From a checkpoint of a small mixture-of-experts model trained on Wikipedia: a sigmoid router, 403M tokens.
Below are experts of layer 3 (counted from 0) of a mixture-of-experts language model. Rows are named router (the router's row for the expert), down (a neuron's output weights, with its number) and show model dimensions 0-127. Each number is 128 + 24 x the weight over its row's rms, rounded and kept within 0 to 255. Numbers have three digits each.
Before each expert's rows: "comes before" lists some tokens at least twice as common just after its tokens as in all text. This comes from a sample of Wikipedia text that the model never trained on. Tokens count by the router's weight.

# expert 9
comes before: " |", " |\n", "20", "19", "1", "–"
router:129089099110133152127131123096131130172134098100075124086110088158134095108149060109105173151085121155142172114112181141109096115125170126149124148111121156131123165134107119121121139161124137106121104112150117106120124121105142065139142100148109088115139135111136097124116181107107120094118151121081120135108126106132132145102093076156151150130132115105128112113108143124159114141121
down0:126118144157101097080129138124094126118103122134124130106076196122098129135109136161105137109167170127161139193139165089125102160137156130122127168126147110182083115121142160124112137194143151125147100131146129114139128185141117098138120108129168113121118101106107112099147150146105110183105146119102100152098107133128119127120126132138129112125145134109144120087104099114136119108116
down1:145125113136110085093120134123120107096171109133101133116128123163134150148117158163143097132124105122143069133130119140165107108134155124149124110089147144132111118103103150143109121171127088141110137115134154163152124132161138127157168139132159131069112146134111123146134099160161155147139164173106131189118169113151142133104105101165076118117151150131128140162075092160117157121101
down2:125104119126041130146115109140142124085101127122149130110151121128183100117117108123115116109103160131101163133163123120148090133076150176088172129139139138115110113141151128120104120090165175171120183077150098135135108117116145149108116144119131110151128121123134133124089141137127171162171126121117110155141115135125134119088090114084106128122149115132123142144109128113118127154070
down3:130140133130129099091169135122136088142139123153156076127085174126107139143138127131086189094130099122147118102137145124119158148146113167111163141198158127126097149143110106142152110119120098129116156150141078117174118109123107155169141148121118156116133128125096125113164164163135130161126085112146156115131127114150089139165134141151151175098116139081159125124127146145121133134097
down4:094114132101118173187119104164113123151131159116146141139108159158145143174092144115155115188144094134130114130147104126115124133128096144143130135156128155119092128127188156122141144112131114145118085093149152115093162078151136147154135145143116166110155083128117134126134124119120131096148138103092144108130146090180112122149146118133131136150113134164075154130155143182094120131103
down5:165104149111116128099112120167091136126105102167146125162148104131151105109126103137131090097130161132149130154135098135129122131140126118126150109115109137101143130164101120095183145134142113169171162130151152128107114153116117156141120133107133148147081149119110116086203134124129154151086149134128148118080111148138146173101097140108133153097130182115114158141092161099109152165104
down6:135069122146126134096144118141107119156114120122135153161119176152165112137176080039116094133136099089124130131132125084121118110114109152133089123134152153108126124132128145116125124115128129134132119170068134127101092134133103110130163146167120150110172158108117129098139118139129136125105145079153123118106147142146146127127085130106092135121140139145139180087109102148098130083111
down7:118108101152163124095135086153091120128132101127132133125131116129123101123117150168118141148151088122119151120114194096165096147130183128132166158123128103130115142090115132157153137170129167137125089146106098161146077182203142107158189135124088123150109163135128139110147151125142153122121126133124147133133127119132140134135134123162128141117109153112084152136104137172126134111099
down8:105157114106117091139137147122138129096122104107106137106146106133114152087171092094093117091150105144123108131171109171115132163130104088130173091105059105115109119129115125105153113121107091136146150107096117093116154127098109155144084133122135103118125095126138104150106130146111138154135074182141105120165122101174100158128139127151179119136130132108119098120150141153108135105144
down9:107115112085141146119113083110139101109142105117085097189061134121146136165160076096128141127139109114152144143124123128154140119162105145102117129133103128113122149112127124156085133137135064109127118166135092126112126112101151105116142133163094105139135141089128100119143114091073143087109121085122137087172102113150109133142149146124146120092130167152130104146150098118104138127139
down10:132109160149127097074103154139104148165094133126170127148134179121134124156104160127127098091105108134144151105121142142160147156090111138151127150140165097140197129112118100121111143131119134120136163164097113132155108125139138145168104123105120130127128103108143159082161188140147142121139104104165121121092128099108126103092153096164128128144106151081144130117148187108122138115141
down11:136172100144131140115163147126156143125183111118122125140143119158119125118144126120155134161137152091153124127107139091107124128134165128083121156128155128068169149117130141132156151107126156106153068167112149154122095105114097118127127134091172140130160079151157126111123108151149164120160155083057127132103143099129145129111078122135141135126111124160137169096134105149133102126118
down12:142112166161144122116121119142123135120141114083112123158125200122141097103108150136108133110126128134124115130107120177122124111140131099167105094118145119107118122172171143144135115149123110074099105108104122138133089131147120122117119143149161095075155131143112098132170108157134179111131135173090121127110127161130116177128163104100131108107128111114104169165125109132078170149174
down13:136106100156135132102091112140076091163100110145151104112139118166148138124104178083117119146127107112128134125147129163128154153113099108182122134152129117195120124106136117128104135105102085134140160186128083144149129150122150142110156143143079117171118135109146131132171145126152116095159112128134118095114091154143126141150069137150115140137119161117147110168120161138134143165129
down14:122168142142131115098143120108154097133154146111158109099136133131108139110113155132107150173108160083116138093144110106187110139154118109129155138115126137093166141097082123097163147149131138130131140163148103142103090125135157115112141110108128111139100132116178121130124159148083164115130102126120135145091120169127139137101057116100131121113156192084147117174109134116120170133119
down15:088153111134110122158141142150096156139152123144177141121118148140175153093178124097119080152151121099130148143097104134136122101194144137096128123138120174139078177117143119151127085125111114168138081109132142128150095142144149144118123158124094130131114153130130111141159122123130138155141142105157123139092118173144126160139129151167109143119164114131116169163148126129154151175092
down16:138146124116143101130110085133120115106132131124129130095126115158093141150113106118149120149092098126113104179096161101174102103125193148150109078105129102097094133165135132106148120129119095116103117161130135139126088151155091093133162120126134141096135129110119176169095126117156115107087140129126171132167151102141164142158174090144128163123099122131112145158124091153106153122129
down17:109172100144107124130148104128127112142098115107129178169106118124161126106151123126080163187104111096158113114127119101132128112139145106148110101144100155138084129100128142095167156142131099130142123174125079133159149169110124114143180106099148147168137129088168161122160113134166136148136130141144135152115133133119106119164075142127124134156097156141159144149173111124153128144100
down18:117120132189160115078140143114098098103171133115150117144119177131123103134113144106080136123105110133135089117169124203141208130145109113131141094168139089119123140107130121124103156132114116125141129128138117076154104114150150096167111138116121100129122162118105117134175103155134100150161140148127144105103088131110105133168141124126124137101119156103123152118139139135104166145140
down19:084117122156180098094144147101124084138163154122133155143167085088155118126109128174125103156143122188184147141150152152118121139132132117176116126109120139148168159144105118088134141136138154127158138144126092098129152128149082128140152129175163125144161132104178114149103122143115111142118139137115144119120154111133126084140092132175114134124105131157140095125133166106116146108149
down20:135115124150163090118158117138084101149159129118105108140124122142109136195138118076108098109124098123108129132112105131110118160138158129095142142119089072172104152104081108120079156120120163119164098143127126112128110183163134138126130125140130112124156099138124122164160099086156131145131172112129146125121127126149124095172154131131107148128103152127187122129165132101124097128092
down21:074169125138134131114151158123134126159109150107127141149113154116149158138128154112114145123112120115145152139137141143113163151137108148142104131124124143068147123120103107094149147106115155129112158089133103115090086151112106132097143142108058120139105118148112136156148128103157144110087110169072065151099117132140173135124066121127140150119151097101109110120118141133139187104111
down22:163120166137142085096122151142095136112152173118169109141115146127157129148124153123151103121139087134125104083134123170106122144143142158121159143109137109125169154159148123070116111124127123171163140062137141086125114095125095132165131142139139094134138164162100158127124118143166098109129166125132164130184133152116117122146136156139118111126097130087092107137159122137140123077131
down23:140149127108115134142183129104144093133170062139149124096117105117139154156135128085105135143126115135160151103145139155161159134148154145155160099112155110087136113124088124100092110099115142145125145138132172114125137127133168094154116155137098126139116152097141111146100123149124084146161126151151156174122132127118119160163113092163107122105113115114124163119172088138119169069134
down24:137100157127120147137116131159121139141162127047108106148153182094100115131121140139161123096131099146108092134152097149124116167141130126078145078149144163112119135142139134149111111102146116122080114117065142105149135101109131121180131136150138129084144144153162139136149116154114123111168134148135135139132099082100105150095137128084160128104118129146143126129097121145096158085123
down25:098157107127141149137156163151099127146125105119110152139135114137099137117166123076135130120161114134056119134147116162120148110131121162148161120114152120057119137114127169163106138115141140098091108085138113098099130145085087089110127138119122100131150091142140118165092090112103129116117169138092137143094123082155139135102102123137129156122106126113124164122130182144126104094118
down26:135139134179142098124152090116107101130165117116176129154191123116181155123135128146113109158172138120169140144138128131106128130104122146145140099105102128143157178117106136109106114136113119149178118170112152122147180164118108186141131141057156114123134152108141127131135129153153135164134095119170154148093121102121112092140109112133111116128118126156145118140171116083133119123126
down27:154112119109163122118143137125108152156103068142120166078131097143161087123114131177145126144121146164144127151176132118123080154124141152124122133147158095127108126157167108160105133132123153160124120134148146148141185148111156141139141158149125177078142132135110147116146132127136119172123134090139114108161132106120134098119183149152158131141169127097169138111119134125177135175115
down28:116125104176109114137116132146113141148185131120130107108111152060127160123078144168154086098121119160083104154107160126099103099131142155121124143127140126131149130138161101175156119119116109061125124126121158117168102140116112126092158121105175136090112117141129120144138115138121138133104146146108113143117147126129144124135093142107130176136153135103094143129069100161174133112158
down29:135142164144155126099132143170085158136110138114097161165137125108131107088124145151149133125164121121125172106146202095148109122141155135117149118138135113104134124107132130184129159077082136164144067115089113127135121159183140093112139124154101135111124108147125116143127101070128142111092117120109126141153150147117145139137115167135112131107100098123135120147080171127144147116115
down30:147092130177105137151119123124146146133102144117115138166125118144123143082137167141154129126122141098123106099156164092104139160109122129124147107146129125149087130163168115121125087163126139132079133121128148129131136123121140165180109112141161089126143093101120179186114194137155102135128145113162143058119122102092108139135189127116151118116161139127117109135147132118111148112135
down31:096157108140097119110103125108097124109209115134116103113128144132123143084124141152136121144137134129166106104088131173138116140149103102087148154124150141134165158143093173120130099160112143165155086117153126129098158087115089109146134134084154110145111120129109124123098109180140131181135149164142122132137144106158124124110144126140128129155102183132123162130111143151182110133150
down32:135115130156128140129130110148114057117135128144127091089185116129117111130114149133128137133146112094097130082094157128164144159123120109209131134153134109112140119148122139147116137117129137123121164100110107135141112076141150144095136125102165133149110100144152122134100112143117112115146115124147122124068152163141117182075114101116123106094120150091125121129142177131131184125172
down33:148160128176167149135127161102126149106157145102164127096166090177122094104127136103168133167094131115119126124119114104143132115151146138110077141105100123172139179129187128110143105164149146128145107132129091149116140112135112113133115096125121071139135146140113148164126137085178142086087111142168159105105131148140111108141095125107125123156142123154122096141122101113116135134096
down34:105117125126139141150166157108125078094164141166132080169166159153089119142101118084168113122153104168159131118088137129129116092155114162175198162119146116114137116134145140151132111139116082146111151137101145165123153153113141162088113125148116111143129117134135133094145086115127138123099114124125101122104131138126108150083081126132132143088155140153142141122123149134129130177143
down35:119093116151138086151158144119107128123127085125131070096110138136137083136106146082148161145099130156136132127091143154115115133153144084154102111137172158150127104128099131136108105159137145084152094181112109137112087145125113128124143119136130105145131130080150140141187168130155097087126128118131128124155142098137191142119140154145139115116081149140128119093079156118138130106131
down36:101129090148159156168122140147126146106171131098166096143121113153124110137156109115193152122147170145128164094105114166097117153159123150116103123146076098156129162154124136102099124139154141186114120152156084153085134101101086152086132125141123113135151128133165147124083130129107096116119121157092132127112126119114119149099098151119134135120094134130148134108122117105089105123090
down37:185114158127135119116092174135142126130147127108131109115161094134113126162136150117173120123110109118083124058116151158147128128085123117135165148111107097133119113134133086108091138141094115154103127122120138132124119115112195142161124152114141097126129136142144129160092169100128123126204129158140140173118144111108120143082162102118160108126129125154132133109151102133111145080156
down38:130110125093127109141128161141131149116157132109118155135136128134111099110152138114161099081119111159135117076129128157116110169129120150167155123123119123134143105156141091136125101105153088113097159068112141128133124086103171175110121180142107113137133104159113113130100077115108192145161078162130104095125136130124132167106152142119168111110136091128110108104127122160103145099141
down39:119181135155133139098160098124125106116132114105135128148177122128121126112125145111081097164105140126082172081169107094127104121100116133151144100115115154099118131107103107105134136058124103129103150110133148134096152113097151153096151164107110114141097122163183097139123096074131146129147094182128131146111134092126132129122120134093133098125152100117139125113160124131125166124097
down40:146071156148106115151093113157120152131126104131136120121191099110123131091103129176123099117169170124148153139112139116139121137121119093117170170097138127103142119176134145160110157124136148123120150137163133102138132162155124185129134088132131152088160092155180116110137087093113118151129155128085146160082111154153116116118170134122132148138105113088123119120121129126138136165126
down41:168120154133145160129116105120139123116137147137096148099075138078089122170091147137160135134098089104130129136147152114141164123149160117130172084128126140132094161150081115131118109146151081102110099143177137094124127116124100119124149128145167151078114166148139131135104126153161137174104138130149147181107125155111109123128174106114134132105150091124123127125118082107146107097141
down42:130150134109160091137135123159107118114123114138135117068139158113112119152120133207112132110123123140113148156122168111167087117135164166112137156123169107096139134125147113110120139105099175118099134127114136159103047138181093125115142108136105166102136105147134116142106123111133138114121147131145123102132143104141166153109174125159110155151109138114095118126119093139147181107154
down43:109175099145179113112128100119125128143129124113083135126112154131125125086136106124133157152114117133171141144106137100129078148126150135127095124129092114113126168120152118129167148133109161121126121141139147138119115148166083075090170120158090117127142095113138146115077136157123146110092125130169118144147163103084165128179116099164112133107091115135129119127137095143136170069118
down44:132181119140092115109140159102136158105156158126171134130087118114159144134124146107086134101161128110158127139104084139105137120154127077137177154112129137124149146126094130139129099191124093101123132130135136124089162093101101145104094134139133108121144139136102124112178152163161085131131090147147124155156112141151117075169094117131109144130139117143139129166159125110105086152130
down45:106160150117147100111176113167144133186116151103113101185115136134105131108128127096108153112172152095122162140148117117108104113131111108147108115127147133113105154122089135117175139111145129148143113130082132122145123122160110126113093103172141105105127119142165180131112161144118101149150129097136099141094144124127116133154157117086197129118133154078117147132124143120083089120092
down46:168136089145133148142114115164102123147168126108139101106156132098115132152120122124119103109128081126118120095171119114144093112128109113164156119126138120127150127188126119176136158100103146167154110160097132144059125123094145126113121108122133171159136144184159184137138120172179104178153117158128131102122093134140170121120153139128109149104123135102127146118127129136106151148140
down47:134130129118165097108135142155093116103135154138117136110106141127082135123123131153155151164153148148164088162113175088149110103172165154166127122109166122143102120121186116147115135136125147117110106107124134147107096124183113110132142093118134193091127126149087126122112101121167143166085163132126122096123134143126146132138172132175106152138127148123090137100130095164134123148149
down48:142149128173093120133134128133143101137169141110116125109159122126146094187079158149131100146143150125100127096175142120126117116114105105137117103079126115120165193103112136122173142145124152132152133154156121144112099128141125109131140102093103088144155153115143115126131190160127118135154100121127191142126172126111116072162140143138115118141137164104142129124137146147096158109167
down49:150115118155129106166100138134130138117174142099138146126115148134130104133105122110097084106150125133140073112122145123131100153125136120107116100082109159146133101123156142116125142124096130122156153163097091155064110085131070122113118069133170129133105129123167155124132198177101110131137123149138112123130125111148133146098102162136166130154149172117162142104085123131106136134138
down50:100157102139150112122150146154096154137087132154123127131099162144160143100140105176105148121142146127159134213103126080116109148115143126109089179128162132165106087102135141125116089159117139141108107157085155128149119194116128122128129123140129140136142106123119135088123094119129141111149163152121114120102103169137113111126115151117073128119092126155165128114122117105167129134104
down51:095079144108133165140174119129141114154115148107141124186155117140122065131115107120161106154117130115137104116146108123081152117114107121134123065138096148180093134107141139128124111108146102165142149142135112122170121110097175147130154120137155132125136107118121095096119114112098120080190125152129115110111136121115111149149101142099115135075110140184136118129148116155123112095102